config = dict(
    num_hidden_layers=14,
    head_dim=32,
    vocab_size=3616,
    norm_place='pre',
    init_std_qkv=0.028,
    weight_decay=0.12,
    max_steps=8053,
)
Below are experts of layer 5 (counted from 0) of a mixture-of-experts language model. Rows are named router (the router's row for the expert), gate (a neuron's input weights, with its number), up (a neuron's input weights, with its number), down (a neuron's output weights, with its number) and show model dimensions 0-159. Each number is 128 + 24 x the weight over its row's rms, rounded and kept within 0 to 255. Numbers have three digits each.
After each expert's rows: "gets" lists some tokens that make up at least twice as much of what it gets as of all text. This comes from a sample of Wikipedia text that the model never trained on. Tokens count by the router's weight.

# expert 93
router:097104145089135098132148153148150136097130111155082137173162138111117105141094084120151137135088135159138137164192179087121140156101146155077134111090167096115143132128142120160072109122151132096137065103109107164131137165119160187137108121135093108154137126132130119157094143130139079109071099103171143133117129057130097162121123139109153188124143125090131133162107155120123095143094171139123108110129158126117127086117176112119106139167106140144108152084118107129107110170162124
gate0:128161122146090175081135091124142145101121140081124108121144094138125110103087175109148134092144127195078119103116129154119105071133143137115124100152117110145126140118135151122098154113119118167119120144114121163118118116110140083121152089141063128137142138103103143135136152143148111163140127166187110094125112117102132149135071128117111105152104080158144125142140148117145089140126105189163111141136120139135104133071123126098110152177112135121108162124137109128145135114107128
up0:084088145141131104124108108135120144138138093153111130121113135141128165145141122225148146146138124066125143148115173125171113084149082122102155117114126103108071146158129093176146106131101175111106162115124108104121137124131131124101088155119137116114102109149142115140137117139123135092154078152073132133101136157098129090094149124126106145129157119123132114133101084148123152105144112132119131127131123168137123163201112082205141126141114173121134133115135145132141139116172123
down0:098134118133108130150137097119106145156154114145148122139115114122161152135103119147099141093118122112115128117117126123138171139117108113107159145092089117160118137094069150135154135139134165118130111144113104135097099084143130116107146122132090134128163121111146131130099132127175160127110104107154116090138107106164142148172128130118133136124156130112116143160133173136107128191144122105210131146176123132119128095140135113063137128147153146104157139097149183123149117114135139
gate1:129145133165120123084106143153125136073119134126138160131150120157192080127109149140105148108096128111100150102143098123129159131104125146123086135175153120124093139101112163089137129123135148105139110177132122093132149135103116096126159103136105130149145099125148143100104111157130120063164156134163136103087107089108088076156159142181128131087127133122109102133156147112124138084121122115123164110155146125135133105127112121108105151127133118140142121111165162119152126127115140
up1:109150147141138125067121142140147180096134135106164180143145133147205093140114130180136131150116156128124148096126106151141140120107132145127136136163093125132119103077107163092136140117070115152122122171113126106094140167127120130164107111125110183144140087100100132133150115146105144114142129106155152128080142107118081088133163130113161102080148132121140112148122147102118150107112122121139137146145111110119126133156140120096148149128106133149166148156130164131102143136116132
down1:119148141146114130157099061135079150144081140133081178081136158098160164110124099140129143122157150125133104142124116123134147141101114128122169163127100151106160137120119125125141137120111126072138102123128117119131100158141120162118102089119102113100110162157182117136117128129124134134169133113151109148141135098147098118146145115138123081139138130131145152196145134094115079107125127133123106110125124120137099101117141135136124128117129155148147123148101129102140131121141074
gets: "art", " time", " season", " end", " year", " back"

# expert 35
router:111133128171156176092115091136133089102098137126198170118142159105124126137112142137076139129150091129127111102132169148150126141129080159103138179098119113140178170116173120112121116150123122117116158144148124139128119139143123132097128092170142141116102110174083183167134090138124155123136083149110127143119114091146135169121148134112125130133108151148119142087165113121122151122114097183146139104144136099079107146141129113108137129081102080062131094110106106112169129130095145
gate0:132095128177123182106097098142128159060132116135138088151093166143161093166156083146126102124126138113131123146131115116150106100119128125134136134156110100123098129128123167133180100147115140114139119105180062146100148130104139124142175138160119113159086128133071117143101123108097118104160118141137122102126156100151114153176130066107117115109103178137140147102125195131103140132128147115161124110129112153131151112140139125186157111091132127139095109123172136135150138140111153
up0:127126152117108098120167174130126109146146135136086129122147119129111122103116128116144171138135103144120165155126134115127168137126115132122146153125135112153130120168160095137063129120117110121133130160073150115124109146106124108141115120114120118169120146171167131129156133125154140130094128152095103108143077154151153078097130162148128144137142124140130161142095073128154117143161115150102137157111135084111042134116111132093115116137125149103124155123126128115096124091172068
down0:116128124117171154126148125163140086090114107119159112185145157097139155090130116142128096146116123146128152126126085140110101135106114104135121132114138132142152095107103132136116108143043128151141159149130117109137147098132133099138160114140136163131129107098141118179121120137113120124122129189150147124089140137132127163158158123128110154108117087156111121121119079120128111080115162130134144084163101109139138158120090143131150151131078129123128137136129133106095147170130115
gate1:107129101133130148115150097140128091167110104116109129163139147117123127108105114151143142116136100105153131143107184119117126144120096106127086094122100131180124091187147119183132126141129118109112108117134131125148166138133149166124165128167157158107114128161081112115145127148137116176141147121136107156146088097181142160095143085150105138099120161133133144077108115089119123138137137124135086122127130148141119082117153172128137146182138107128126134162095103144115128145122124
up1:125069149139126164186140098099142150102145105141127111128115119119118140091146115126083136137088121158179152126118130179108146164115161122095122134142155115129195115139133094079108123171113117132155157167160152140126128147175110176092134141102121137141143109103141114127101140083134156154121139131092117129120142143099103125134118162143128112110148139156144118121155155144139139128138152104163096131133134150119146148182157097157131110102081149103126124098132097146119127139102101
down1:138133143133148094145126103108145140147090145106162147141160131110148079069072104151151121170111124162127084153116161128080136099108130108152087169082137097144115114126146144173091111125141125128110178124183103099124104109173105106141099148114130164116127123123188101118115060122128129091061115169127114109124173142142108132137097105094135117128093138072138154153127114123109144136088133116087175126137156167073142121131101136132181101160087129130110121144112133113181130114136125
gets: "it", "p", "ip", "v", "ap", "up"

# expert 124
router:170076137143149099119136146141112073101130161147169087128170176122133123160155116121165109140141122143110137148139127094155105106142161123164129113130110157111154141129174135147165128118131123145155136099096137145129159124148138050187117144146148109137166175076125125123161147126127139128101138124164127144135128074170126112125133118122144129089109147125125163119116106096112121124103117122119130160109132132128178131113108098159116136149106151121151163121131113135089120125094152
gate0:130109112136095160096141119119070145105106124175127115131127100105177161107120126145125169110094158108086068136136142155152140104127123149112144067120146136178116116119080139137179143120134134096133122054137134122131093147129152136093133058148106106127146128127115160150106144128097115096131113157119112149082114114091146146142139119090157134117134094148122130118120135112116131144144145096152126148141148165120112112157096105120149166152186140130124151135140108145108153105093123
up0:194161133103109130085128107122128120137125130135129101092132128093174146165148135135106145098078177106075068134137159150137165122128126135113105113154131094110122134109123109142125144124140153111101113145098141125100104108119203160115163090116154116135156172120114153193152121150137139126136147124110130144125132101167168136192107108120182160132168093105118146142125150130090122127102139099156130113132180138116140130087151106098152125127146130151109143100122127097101147100161109
down0:069140167101137125158194165134143114131129137120132102142071167126114126092137101111127102107158111167143151152121068101131149138108107124123125195145138128129124173103118072108127127140105131150105094143114149135138109162137096132162142127132144148136107122142135130087122092152165149145156127156074146149167153111102150130097109100099146160143124186140074142134167134100170131146103139152123196123109141140127116122178158160139086136144148097129143146138148116106134150121120121
gate1:088131134109137104135123131144125134111134128138100145149110104118136177113118113141168126147076175135111141103097125101142179125097143192109147144120135129146130178129159137157128179122093071108149113152137125129106154154122147115159149130112080151130116117136150120096151122094145102119135142151096120135125094077124105124168163112109153125152118113109145163161123080139123122161113129143136094141163090123109094092112161147147141153103139104140148139130112120152118156131134144
up1:132123136112091138099130111127121095108085118132084116143104139077140160125156140142137132142076147127124092089163168156111124123114125136126149102117120089117139125143137138131128146126107119065083105114126082108128135162131101139125100125156107147143098213126122076127113144111159131149110126129110133135130079097148162146139121110148129136092137086152156118124141123138133111136082139111149132140163133117104122050127143168128108129146077138134151117125120154124107113145142090
down1:155119113115170097138143111146129136094154105104152140142105128132146120153123131084124131133117091119133132086103128126084125085111175108129113136135147119087103112118184159135151135123101123140126092177137176135063164135076115156131137123122120089117136090135114142142135140122082088122123113150110147152160098107124128123144117134106096172113135165171128171106092140109117114139130119179132117106167131117113128140147141106100107081134134083098110103164089129106149106140121118
gets: "==", " ==", "===", " ===", " career", " life"

# expert 80
router:127160104157123142121140117128157132118083093103123154126131119110118181093079155156146123082112171204140128124143122056129103103142114126115125152091132155139127103159161125089117132115170164111124104118134127120127126166127150099113107111117089088190109137118138102143140072113121067145136154150125133141140059100105178156154086149125143141128112104149159109160155107156123147117103128117167112105102149126087125114127152138131117126089082122115128131107149105124164110133115167
gate0:143118120141118110126134114111106124078105155148145137061127136158113149141116101151082093148217087104107104139127122138122072116126146158128102089142137129101133141148135163103119169155166134126134126140181102118133128103082118130118161149151112118118147137119139117130097139151107078151114140118127126140134118124121144104163146106105124128092135129142124150124120153094100109150097125133132146105150139164084117141095100160110138156138089125104063177109106078105142106099101090
up0:131081125134094118105117144106130126128079131130115114120121157147128160154092111117129114137204097086128101134143154102091058103133145119136118133129135119095119121121159154122134163119147127132144080100096137088102152105121174136114129132115111127116127149109124115121167148157109099142095100131101107119170127144164141084136127135117091176106091101140138131115100151118119091152099128124138149141165137151120130085105097156097082113113112115109102163127100099135155116113142117
down0:145127140121133113131129140115144138168156143099149138153161123131126126132158147106147141126129098093137135117118107094121072158120101133097163132133169108126148147112151108159117137155147136150185151185125125120134120123119126132113149142172146127079167140088120112137109144111100137170103084125145143109129078109134118083148105102137119083117103193143098136108119131117152129104117115135147121114082118132104129137106179120125138107079105145064112112135102131104082155116121103
gate1:120095130121106153072121087142119129147123151119075094114155176134086122124095152158163094116135168132151121150094147122135144134129116139139144102108109127196114106131179085135112157123118163162113137082136106167130098117101153124104122143097097131115146162148113118133141106122153139178097096152107140121072152129121136064096114123055127143112151137149153123133110135161141150106104128115141100159141116144075088072121151115116115118139119138111123137138152099151154114121148137
up1:113131146129101161090120132157155149097117172125043159108146151130085129092080142118114118119104150136134121152105128125154083099134119149119140095152118083169111122115126147142156142126130148193118112122137119133141119158112155121131136151139102095101137152143117131120152105092140112145083124122146141122098116087109111083055117186111138134122121104170141115131118124166143143075077112126165102150157121151074101141129138115122101127138099135121079175117149114170152110122133071
down1:105137136136124114154183130150155172107124143130139170154130142148164116158117131150164130122118090113117142168090122120163147144098112107124135160123145149115070118164095143111085154078116147117131149093120115192134107117123155130141153094121124113105119150136107170135130132120137143158135139126070114111083172082124123132089140144176144147155137146146093159150135161123162152129128099110139111126148132155172128161147147084159130171143148159113093147167164139112116100128143153
gets: "k", "ak", "ep", "d", "ke", "ok"

# expert 20
router:106156076148150116115127145147131142181155165151124131123109135154133111087124146126111127111144144146143132126129149128126082087094070122122128185112108101159114107106101087120121106150174107146131085138136123108162109164159136089132126126123085139108172117093108146129160168149158130104167141108103131137151118115112088132138141129111138121204083150104124145142140133157113083119167158157115140066113122082107121085115144112132124147132150123142137129167136126131141143135171138
gate0:146155112120100111105118151066124151119120134163158149121102146125113104125113164092122106120120134153162097126169137112119177127098160144115112130156111129148106104108167166155113125145154140157119124138103103118131122104138109099146162141154095093120165143125127158094087139104076127129124119150125088119128142113170122144108171111138070096111119126155111149101123163154133113128108105133150115125140139095093121114116150150143147151111103139151124095186100159104174136124108149
up0:116112104150127146115148143049121139117105099128136130126093169126134125130148146126145128156120126166140077099165184129108140165127123116154127136105147105121096071108164138145123142112138152185170105150115099119115113115133103131110143101135104121124189130121087164092108179158105143112093118181111132134116169102139090144095143107117105097088104136170151130120137135164115133137133117094122073118145135111106149129132150130119117098147119129123141109212140166133158100127166132
down0:112101164129108103128137116161098139163130131106158140081098103198160163156112099079126125138137135116133135149132168120126098107159164102130112122135148115163083142112132099123076108133104118096110133082135119155122123148074157167099133142125151102123168129128103147108092110140146090123140123146123103112146129105144138109086126142128150060165159169092128113115137130133181139157131112122120146127091108102161182135115144123149140117123111115120129054127134141118106111137190111
gate1:099081101133114118165137124143100107105151156130128157153146143111159143116117125177125155180108174140141135170179163119128136121112107139123160129099123172163168123132137105120162120147113129171123137111143137125126102131167119139110091150128116107159112108142131113144136101140108102121140154135154066095101146145123125152097093147162158141109122132123115193152092102092135146179109140131149102107144124105147163087100112159131102123110119121128135114109118191127120193129143136
up1:151149130099115125097144101099117116128119139137122117059122118118140142127110130071145113100111146139111083102111119158132124131093122134155131148140142128115096074149153095093161162114153131118189162147142110154166190140148116113152118133114157137112132147113169144141153101138134133128107094150095114138173146144147118115116128156136127132158140102121126094118168158099109158136098140103135144105167105158125106083155127137136113134115128092163103113161200141090156099124096112
down1:166183170134119155135143138113115122118138150160132119120118097073136136114118127112099121150122145147160115144125136156154121112138135121190111106146129128114103184117109119138131076072158140110118098116102135125098020118107109162134143144095111122133125172131132171119151142102162090113105125110061129109150129102103116138162200131128145139163124122103094119103127125091100118135118128154131120106112114132112133150134108113183165120129124139108149111094131108147128113154159131
gets: "ch", "est", "ild", " out", "ow", "ard"

# expert 127
router:122164150118108127162122106142164137136086134128126119124125135106150131118112182130139106113121088149115110152093142122150128084104142087157122110142086155141140105120123140121115108094088069171133091097198119127175133125121081144132129135132134065097111123101146124091120108145117103127174125103110128146148113150140090124138126132109111158117156078134160121121132084137134162164131136172148124138097151130081138185136116101113095156095107094159148133120138170140166146144156100
gate0:153104157114115137124111106116114102114124132126125107150097154132200128099140180114110147144086110128151167147159110140149155067139133134067118161105119126152136097122118159149120107127155149126102125095117119126159114119088096139196097143094146083121120140129142142115157162133128133174126107098134108127155121140092108119151143129116131144122154179108095155136113080134132096136123124156120153143149154128132119115107123130164094152114128182161108190128128147163157134112150135
up0:128170110125140120116139166132128122107099163167163127154156137105108082090143111137139100107147155128116121111088150128132094186116126129130143111166134146108184120143093132125168162160116112145150137149147126102102145122132159146041141097155112156074113112088093129161085105089131118105138158149140139116077126155128144153099117132125138148133094099102154142142159156144127107142151146126159135152094124149115142134140154152117160123127126076076118088131153125093117148138099169
down0:109143123125148137121104139130130109105142132144124161141094156106113114116112110131143134091109127118117162142163114096101127090145112093128161112077149100116128148130081141096109109124135122138122114141152092134065136168117142088114101083099128131121169133145198106127115119138143123106131156118138137147120139164083100178076079121138129138162148116073177143088122139165144125144096126113111099091149119160156126178123124094156106150099147112118102128076147144161167139122067103
gate1:093125131135120102123116122105141100180124120096082168152087075118094121130117150141137128099066141141100118116115170090133148119129125170113146096134101123133121140129163125128125161122154122160126185116125053125141152182122142095162087127106141155132144181129119138099125094146135120119130142170169119100136142114141075104119161134123142130156122141167121134099133139136138128118094128095145126107155107097127111098160089150093112138126132127136172125112183136078130140150155130
up1:103132132101125100093123086104119118153121168146103133129133064105086138120116130161132114100060108177103105112123152106128138138105142131136168109131145103144132119153165159125123177124134123149076142105124093126171165161142142138150100156144132138139142176134124152147117118128163117148151146144136097124110123110126082124117162134120115110143147120125103111131148147131156163110100124073128146098134123110126128140158143117096085140126112135168130107123195141127143132167123124
down1:109098143125136089126181166136088149131152089094114132136136139135161152162162172123132109154132092144106097110104109108095149137127114168147110173128139154158144103154174118138185131089116133130141133149144131110137108107133150149125133094143132125138128096106105112134139069171098115123090116126146174149137130120131063124098139109156122145137136107137144157132177114151139130127137084109117147124131132131164124078119105101100120110113125139179146170149122083123156143089144113
gets: "ac", "C", "S", "A", "R", "B"

# expert 90
router:159149111137100096140107150094120141147144159130130098144110126086129118126127107098130142136091116105140089099118143138161107087136094149078105129145160162155157102092090098131138176115113086153097126111111176148092110129144147146139177121153155119167166150088096160143132110129131117094134125102157138111153077127118142146166134116128109136085126149141089113140082130160151113110164093119145095101138135156165090101148124121171156147157133110127141132119129111150127190129122159
gate0:109115147132109133077143136107108105162122125154149179150153125144129127151111137100087119101118139120151107139166138089155114127162128155154095155174115168130181081110131137127106152124118078144161145110161190130123149139136148134134174140130133148114158127139080110179141100126144097116152134114124100108131107099136120177128157134136182123086091124149145129146133074131172107128142137109108113116193134149141131163104128105142133095137144193128093121129123146129119114098132123
up0:124115119131112125100133143102096107178110117127132166149157139155082118109126148107090123108099141097125132180127141113137076087148116173126138149162125138130210096130134118139126141136120092101154152061124195147148122104114128116147169110089167143151121153123063106134147095108144142134126117141137122113121099125116096147133155129115163121108091119142112115126125109138142104134160136127111112121163134166147096150108134139147093152118120202155107125149089141113115182097125151
down0:109163137104137096123118135136140113099145113123141103142174106147151125138136126101088120107158106133133154149148129081120102149158154109088183147122099107136111114148133131094084110169158142137114152122123110146122139126116131156137172099151122109146102138109134124109133125117126113084133131087063061132112139152158112133153139138093131133117123180120121135099137105121113109147132155146130114135117145138121119145133114102098141152112087113113090158158117157097113130175122148
gate1:130164143155115140117144148092158100117162143147125141124085122142137140147082086135112138133125149148142152145089120157108130090121146112132121136190121131106160092148105132113125167109124119160120123117152134140089119128146111102107146162118150133128118142117157131165124120107106078122133115123140124165102142105094135126162140147133102079111127149125112170178114126139138053140087132128114122145114147126135120127109151085114096134151122105140073143125126141169121140102127129
up1:131136154158146142112108157120125108100177131171114148104113148186131136125143127134123130122137107088113109099088096158161106125110120145102143109168138147092132095133116140156114146104138100108132096092143162151107180167102125112103163142173168148121117097136139153172144123136101117112122137153119128134112132079125103108124165150118116121124106190109103109161153126141123143131133125132141094116103141153143153163123154097169109126162119134134058165139151119134130099100110120
down1:125065154108162157116155120182154097111122102121111106116146122148128078107129135140143121127116138142136114113117139130104118178116146165099154122102077111163152148100116101118043174139106111139135187117139124111165081123154122106147111123160122142131139145126133120145148139171141138143165129145130106101090163104104155171097141112169108154114099131129080123120151149144158107100139122114141109122103149105111172119159134174106146116143126134110140105109091142133129093164144153
gets: "ow", "te", "ral", " main", " ent", "ple"

# expert 76
router:128143121141148084128136171141119115110152123133093110139105105134178116122108144136089110120113104073146131081152147097087117154113086147099149072082109144125096145154115113099176139146109149129150128099138138132091128086106157104137133170148117165120129136110170116125144126139148066131132186112129146133124102139112172138102133129129159161127101100100126138116145155122108121114094111139136137126114118128135129080141137132108135127138153109092160167145180179120095110142145094
gate0:111080116148124135143122162104106104121141156106155125167124144130120112135147140131149110112120123121135122131152081139149113129070093126101136125128148092125128157145118110171128085128118143150100123146157116128140142093122185073090160162144114104084087139089148103142115118137081131137148164130139152125128139129138093164081124092128133112152184125122127097112135101106056157137087067141114110143147074147110126106113125119181169141157127130168100131110086107102130121136107141
up0:161162158081124115103108131150145183134129086173111131116105079117082195115128128142134155102153122113124113141135158111110105112155156141152102144098134130108142064106122106123117134110134119097176145103109166107131121145130106136137137104110162127152112146146105136119095168110141129140127130130104094120144116137135114125164101160101151102110105113138119118146181168152158122134158147121136148100160145108164159150151126095095067125099091129099160131123175138143119156127124136
down0:148095140147124156132176153143110087163117133128140117132092144107133106104172112123113139133115150131153128098103105137090108141115122114147109102141161144178145131148127134091149117125159156152107121173117123053158127127122094143165141146117201130150122122124112119108120112149118101148109144114128115116148121165107111128136181140144124152098175102102111154136088066145108123165105068134168157163130089115157105138147161102140121112151138120163135154118143145116157130078113122
gate1:151129128175130111177100129132114092136178105111121137136110173150151117118134116134114074132129180147097127151170155155162136147127125101162102114113137175113125099140115176121101116149151112096120106131105133152103148140041127124123119153135106144127127142133136132115119120124129150109117103112165149158094085109133176190117133097176094137117118178142050100134143118118148142154137131099116129094062144117112080129092151118133141132117138093136118085090146180148113124135138120
up1:137118128081123116082116089149140171127092135130128127129131088104112131116158115116140153135116103128155143099093136090091140131152118153111139142138124063114141125132136112161179171090098143132144127133155112114154094121190141159120158130102131113136157124110120101129137142131113116124107171159088113102159168159147092099126108132071134112137165058128162174123127147153114152126150114140129133154184126131150154115159107135124100122125132149114125173156108095126153131099155107
down1:123136142147157116109115162112101127170165126061104120178121127127137133102106123118119134130129151125112124154104107127157142118099127105130100145123112119146142121100076127136108121148140137108144101101109121164115140158121110065078159109152151087171083124104148107123129102103137158106143148116088149141100122140101168149112142128143102155134133134124112096125124180116075173158169107122092097114193142103163126086090135130169165116127170099130111130131171135097112120122109146
gets: "son", "land", "ton", "ov", "erv", "ley"

# expert 87
router:196111128162134157096148078126085148132146142144104116128149089099090109128158140142132110140135101103081146136101172117131149152132128121118131112152079123100164148119142120146133176118116178163162145120119126157128187120126112117128152108144098148112109164153124115141136112132068111148100136087127154105121149132123140089117143135128131124101111124133163150146129132121144104091110113130120149120127101120127165055145136094120109143107109135144167117117169106124158096132197087
gate0:142098120129150165147122132109106125112131129162126104144166124116126112086143174137122140141137109119136112150087143138095111092126141134165136161111135117152151142123128099120107124137124129093152108079135143096107122168107130135143133115114136103175140148132154157102143147115096123175114143172119146044147104176098113122109176116125066131109095118110159138119094145122166139166134138172129122154149072105115135159151150137136113151095110116081128114115131135126093147109138122
up0:154101126110128168153122100118097081122109125132153115157164107120124132092132169139097115167112098127123122135125165130096135127126119131154144163114151126166136159112134102130129151123118107079136146054152125118126131152129127124109138136113133109138170149163134144113141149120103116179106117194106137065166098169104115146118159115113080134118149143113142117092090129124146147160145152140131142101157109102116148139170134134125118160077094124109113107109122137136095156117165135
down0:081115141086182099070100142168138128144154101091099122066137096114118142147103127134124148135093114123130159127160139108142114132100120129116129099117135086129153205142165127152135115171142147163153103146136091141151095158118148116115111135168144131131058098128119121139109140123129137126154121149116150111106119132129093134159123108093152122171128091107117104136201124079170136113102133114114138158101098099127110135102122139126128153130148130126087130117089126096106115127127160
gate1:123109118135162149142129198110141127163116137132123108073131108144126138105177150138140102124087144138160176148059160083118131120098102166093113140095127119126149130120135126125109091139105141132129156131104100122146137090132133179091142120095128123141115136150105144121155126159123138111154141104130134119115120089083098133162130132123088152165141122116148121167094168106134121095140136090132152109131150122127136156125105124162148117132107166113115134123133147109145136131111104
up1:109160114119098125102108092151135141124123078157119136145129138127119172133128156121106148133143116102108137069150156129123126098125143132146185132161147121161123155154101107188148121156153124116134148134110165110131134127109132133145094135158200143112139119155136098107120127104153110133156117173099149106130141142190118115121124133097101134143114115134061110118134121155116155150125102150128118138141072141195144106114163114108133121144105135143128146133122124113138157114127105
down1:125135121153137113136126147114159132100140118167145117145098111160129107123150156127134144145146147157132116163118133138191098111127113126151113126113089096192129105126093129080122151101083091107118138154148118100120124132124134145170151106089128160114096119143117138115168150123137138076129130137114151086141148090124116111163118128149095176105089160100095148075111140086099119126146144133127147150143160130157143161107205106110123137126103119086146135110141143140145122128142121
gets: " at", "ure", "ment", " at the", "ire", "ement"

# expert 121
router:153149141098137127140149143135135077111117155105092149108124141110101124154131094129190141147143101147171100169158137162122135127150128102091088171109183149151118150143112119164117085187107127123145122093136108117138129091117133158107119133117136151130112121128124140139133131129126150106119161161129134139116134151124129111117164131141156120099112175104152126111123114141147082095140127101138147106114129115091131095138127160149167099118128137073143131106141084154110104078164159
gate0:099081126130133116148113161151125125152097140168131112174131111161111127153139142136154092106148125171122128112137216144108090143111067177149093087126139140167091148178114127107133128108088113120089126157115113141130130106098088137133106098129116136118114136152119129143151146154173105155128126139096126136112119085105136135140124085142113147119106142123108115128137140140147178141142144144146090102146145122124128116094121169167173097082121130128158098086104117119160126109107072
up0:126109120166107151143119125125092108142101114107114074155105078117121144145120161144107153132136147152106118161126127143126134139183135117136135140154140114094132119099122146149094123129165156105101133121139118114106103160129115127120123164136120131096133190095125109096093100123097101093135114119140138139097134160114129114121121118128119117132117156126167077127129085074127110086150126104114134112114102074122152114127137127104160149125154106131090152130136169098098133145126130
down0:122148100102158116095110101159149120082106120155116106086127129158143101097167151130090108115133107129106097162111126146118148124089127097126153130139117102101148125160075116156107124116170136102100123092137093165142137108168118147176098106095162186140103092117132096165100138104119147120130063132128145161128134092137176151138114107138113163144113128111094127151130145104129131115127133124130126114133133132126184105132156155120143174182106081141148114101167108114100112123131150
gate1:129133150124135133134152152127129101135158150149130113149167114124169139096148105159184117124096135126148089145195151165128091104134107113120142150116142113138138128128159131165190100106097130159132121137086100180142137131132096127155138130133111159135147148142156154193155106180121126087083119108099137149115161115173121126145100132186114127133148166160116138136105132109105139109095132153117142119146154158144126137101111118134139107079148157127142183119109056167142119112133138
up1:125130120151126164102117140108132131110112123065082124119078151149126093158120100096146121140124156152154167120125124111167135080157120161166129151114150151162114142123137084139130119138169127111126103152162140113156160134135123072109181141125127153131125111174112111100157089126115136135165135161105171116113185139197132142119152166119130122130104089104129107110106107132105130142144158146136138091147090094142156096118145121139103148131156138079112127107157156113095139114116132
down1:128143130136108083117165120134126132114136113123114154133176139128137129184078157125144114086117155119113115134114124148149136151090070106135119169124146137162171161141074159142107143183130133141118152128151126125110116117103127171124094104125130137129132105120150123173127130108123134141103129114084090116117086123084143102170115091142174118135089147165144137167168138117112086088118105117110088105129126081138120132135132091131164117099120183084110168123118141137118126130092127
gets: "ist", "ance", "ian", "ists", "ity", "ister"

# expert 91
router:094162115154148134099143135137126133128101200089111105141081148144155127156089155123138127154179146169140125101108115143133146088145100152134133169101090180134109121177114169147103078145133109131133174168079112090091156142123113143122147118120136141117125095121127132106142110142124067106146172125130137128105109086111167160178115117125126140141106110115118152140123106178133108163111143160151143154125145092139135131138149166146159124158162170141137126111096143170127151149097127
gate0:119138144135129104180140143120132113123148135133133126104118162102130112123140119175089117133147118161160125079137128079122150112116137121112152179115114120112125181102136151147084147147157170116143138139120109098097129122117177130114159136122131153136114128131145144072082110064100121092176123151150132061123104095144120123139084093106118088113096117142104157160142147127117111094132127099136135117148132135121137129143115113135126146117115086118089101143114107141133166170110111
up0:108128115113123102072102105124138121156117148106145098136160101134152148109112157127123085109144155071147155114069138104161081152171140164102115111102155136121086131130158130173146109145128126107114131085131136136133135127160157190157098119134118136143117119171149150148129111128147162169104084089126150104147111132163144096137132165081096154149132159150127121111122124145154177104101137134104156126154130140210126135142144149136131171147138162115146124135095099118142087083147103
down0:129094135136149122115165137117116105126135148123116138097079119172127127136060126132122124122140142126129127132113095088124114161099135119156128150167107131151125116140153159128132146113131065147097137098144108110148172082163159142079161160119152123126114111088117149122125138099064095133150141112117123147122071133152132140141119143106075158118163141147096137142104128168121183154117128156128108115160117110160146128143140126135091159133157121139110098128150145114134103151134139
gate1:127158146127121105111088143168086110140108139172160114112142178106146130070109087164156098135133129115115144133161112125089121151098107173118142125120126119146131103100151098124118136072124153098165178086142132151140149126138126122088133112116116141151110131147111139131127084100091113101108138124100122153159081115068127151124112127144189139109159137157104142120114129092126154113134137122118128138107100184133160112134133144150138130123183161104132122155167143128114135108161133
up1:122110149121125142117136116123156134121113103153066101141133085138116149183130153111160126131136129114130133123059135122174140131152113064155153091153117126144137141132125117144136118135144120144121037183130149124122141138116110117161154150138099124162129123092138104082101144153130157124113108117099159106139170136178142123152149144135096112126081119103133063121092116156150122143146141139129113105113189110085068111135134075114101090131092124094136142113130090138117089147124100
down1:135128115113162145124177124109141136129157158159122116099101132133146125151172114119174150126156135156150114093138136130144144153169134103136133139114100113159128128129117054112118149144099068140108107118131135120143141121114121125091104074171113137129108134110103147146109175136095120155097131122166110086120103130193115125142129120141105133121159142119157114097126157132128145146131148101122093110142089148109148120114125115159074124135125186163122099084147135149145162161113107
gets: "j", "aj", "á", " j", "ij", "J"

# expert 5
router:115153146125108132115146120090141179135139091131107098141131122143115092113144106129121130158106115085100134108100178157146096161109110157148102145145173122175114127137128144126147112105117128151164169076120159109128112116149129154137130130138140146134108106119140109130104076130146157154132154144138123127117159138127096110117111129118121169068144097106104131123099147130150148113138121088129113129098160133158130110128136121134114163100155120134096157134136137115144146141149116
gate0:098088158164138137081123076111153112162118121113127130138111102160122139102141188119148126144131091094127123131116131114088152098133107108096154149156112116120151112125164134110171096126101143107108168118124100114136130099119117101114127135134138138055122070133136102129181129110129127135144106151127134139111121085064109125129086117124078128143118154161126097125117158128128154090132117109111124176156088145116112123136113133159103116150102138139139115164119172146110155157119129
up0:150149146121153096149090130129139119140129142154119148130174111136144143152133139137139139118129130093130133117130106118162159128107102153127125119103144140127125125164083112153120172140154111105221126118144196129113109150152173118131102129097106145164103171105105133111071114120109159117132125113119119143148118117137139147156106148117169135099128145100140154130126105200101099155138073126136107117159165146131180111140114137068192148143134174097126141108170130122121100143129148
down0:116132105129131134143145085130116078124153112153088147108127138110133135105087158166129159078146172157100084130118121115123156116150158114077116130113143115110148117149130125160187137105149151134103089118146150131099104133113102070179172136145112079118132154129148092116121145101134143121147125075124125162135116111125159098109095097120106075129116130148148116138090164123128125140112100112106116123127118160093127120149127127094154174090129149155115103110144117131106134131142119
gate1:161122101091178140114135096127173132173083129149135131159143124131150145149141113119074160094176132083135139126082167132125114158137162076150117137154133120153138117172122130126125157133084100107148133128130123125118139115158136119169124114113138148133137117114096091146138122119083130168114131173109125104178143155154123126180124094137142122126132160112131105101152149105105158117137136177148130133095097119155147126112160175144134102158136156143140130126141106116197164114105149
up1:154121088089157162108126103108142148211112138137149169141127132143160106107128090115077128110158160093128130147093155156106128162109143136109102136135111164139134108159106112124105140134125135114169145109132116147099134085117127121163124095092145180091105125107073105132098091110117142148115127143110130124126149157146076177172156067122124111126146165115115102146148139115116136134157133158150120121128096123136109140117163188112105131144154130140151097156120119087159149127100154
down1:132120142107133110130132138116114138142143129136162181168140169106117160156107147137133110108109076085124114118166118124138141108131134132088127153168153116137101150145174081123150158144159136120106137123092115159105110160112159135101131174144118122135144101134161146173117102148146082142131150126115149138113094107104115101123157115107094142143117153103138157113094191119078166178128110117138141138101121146128156124109123108149102072121150168122106115107141105125105110129103149
gets: " over", "N", "E", "A", "I", "L"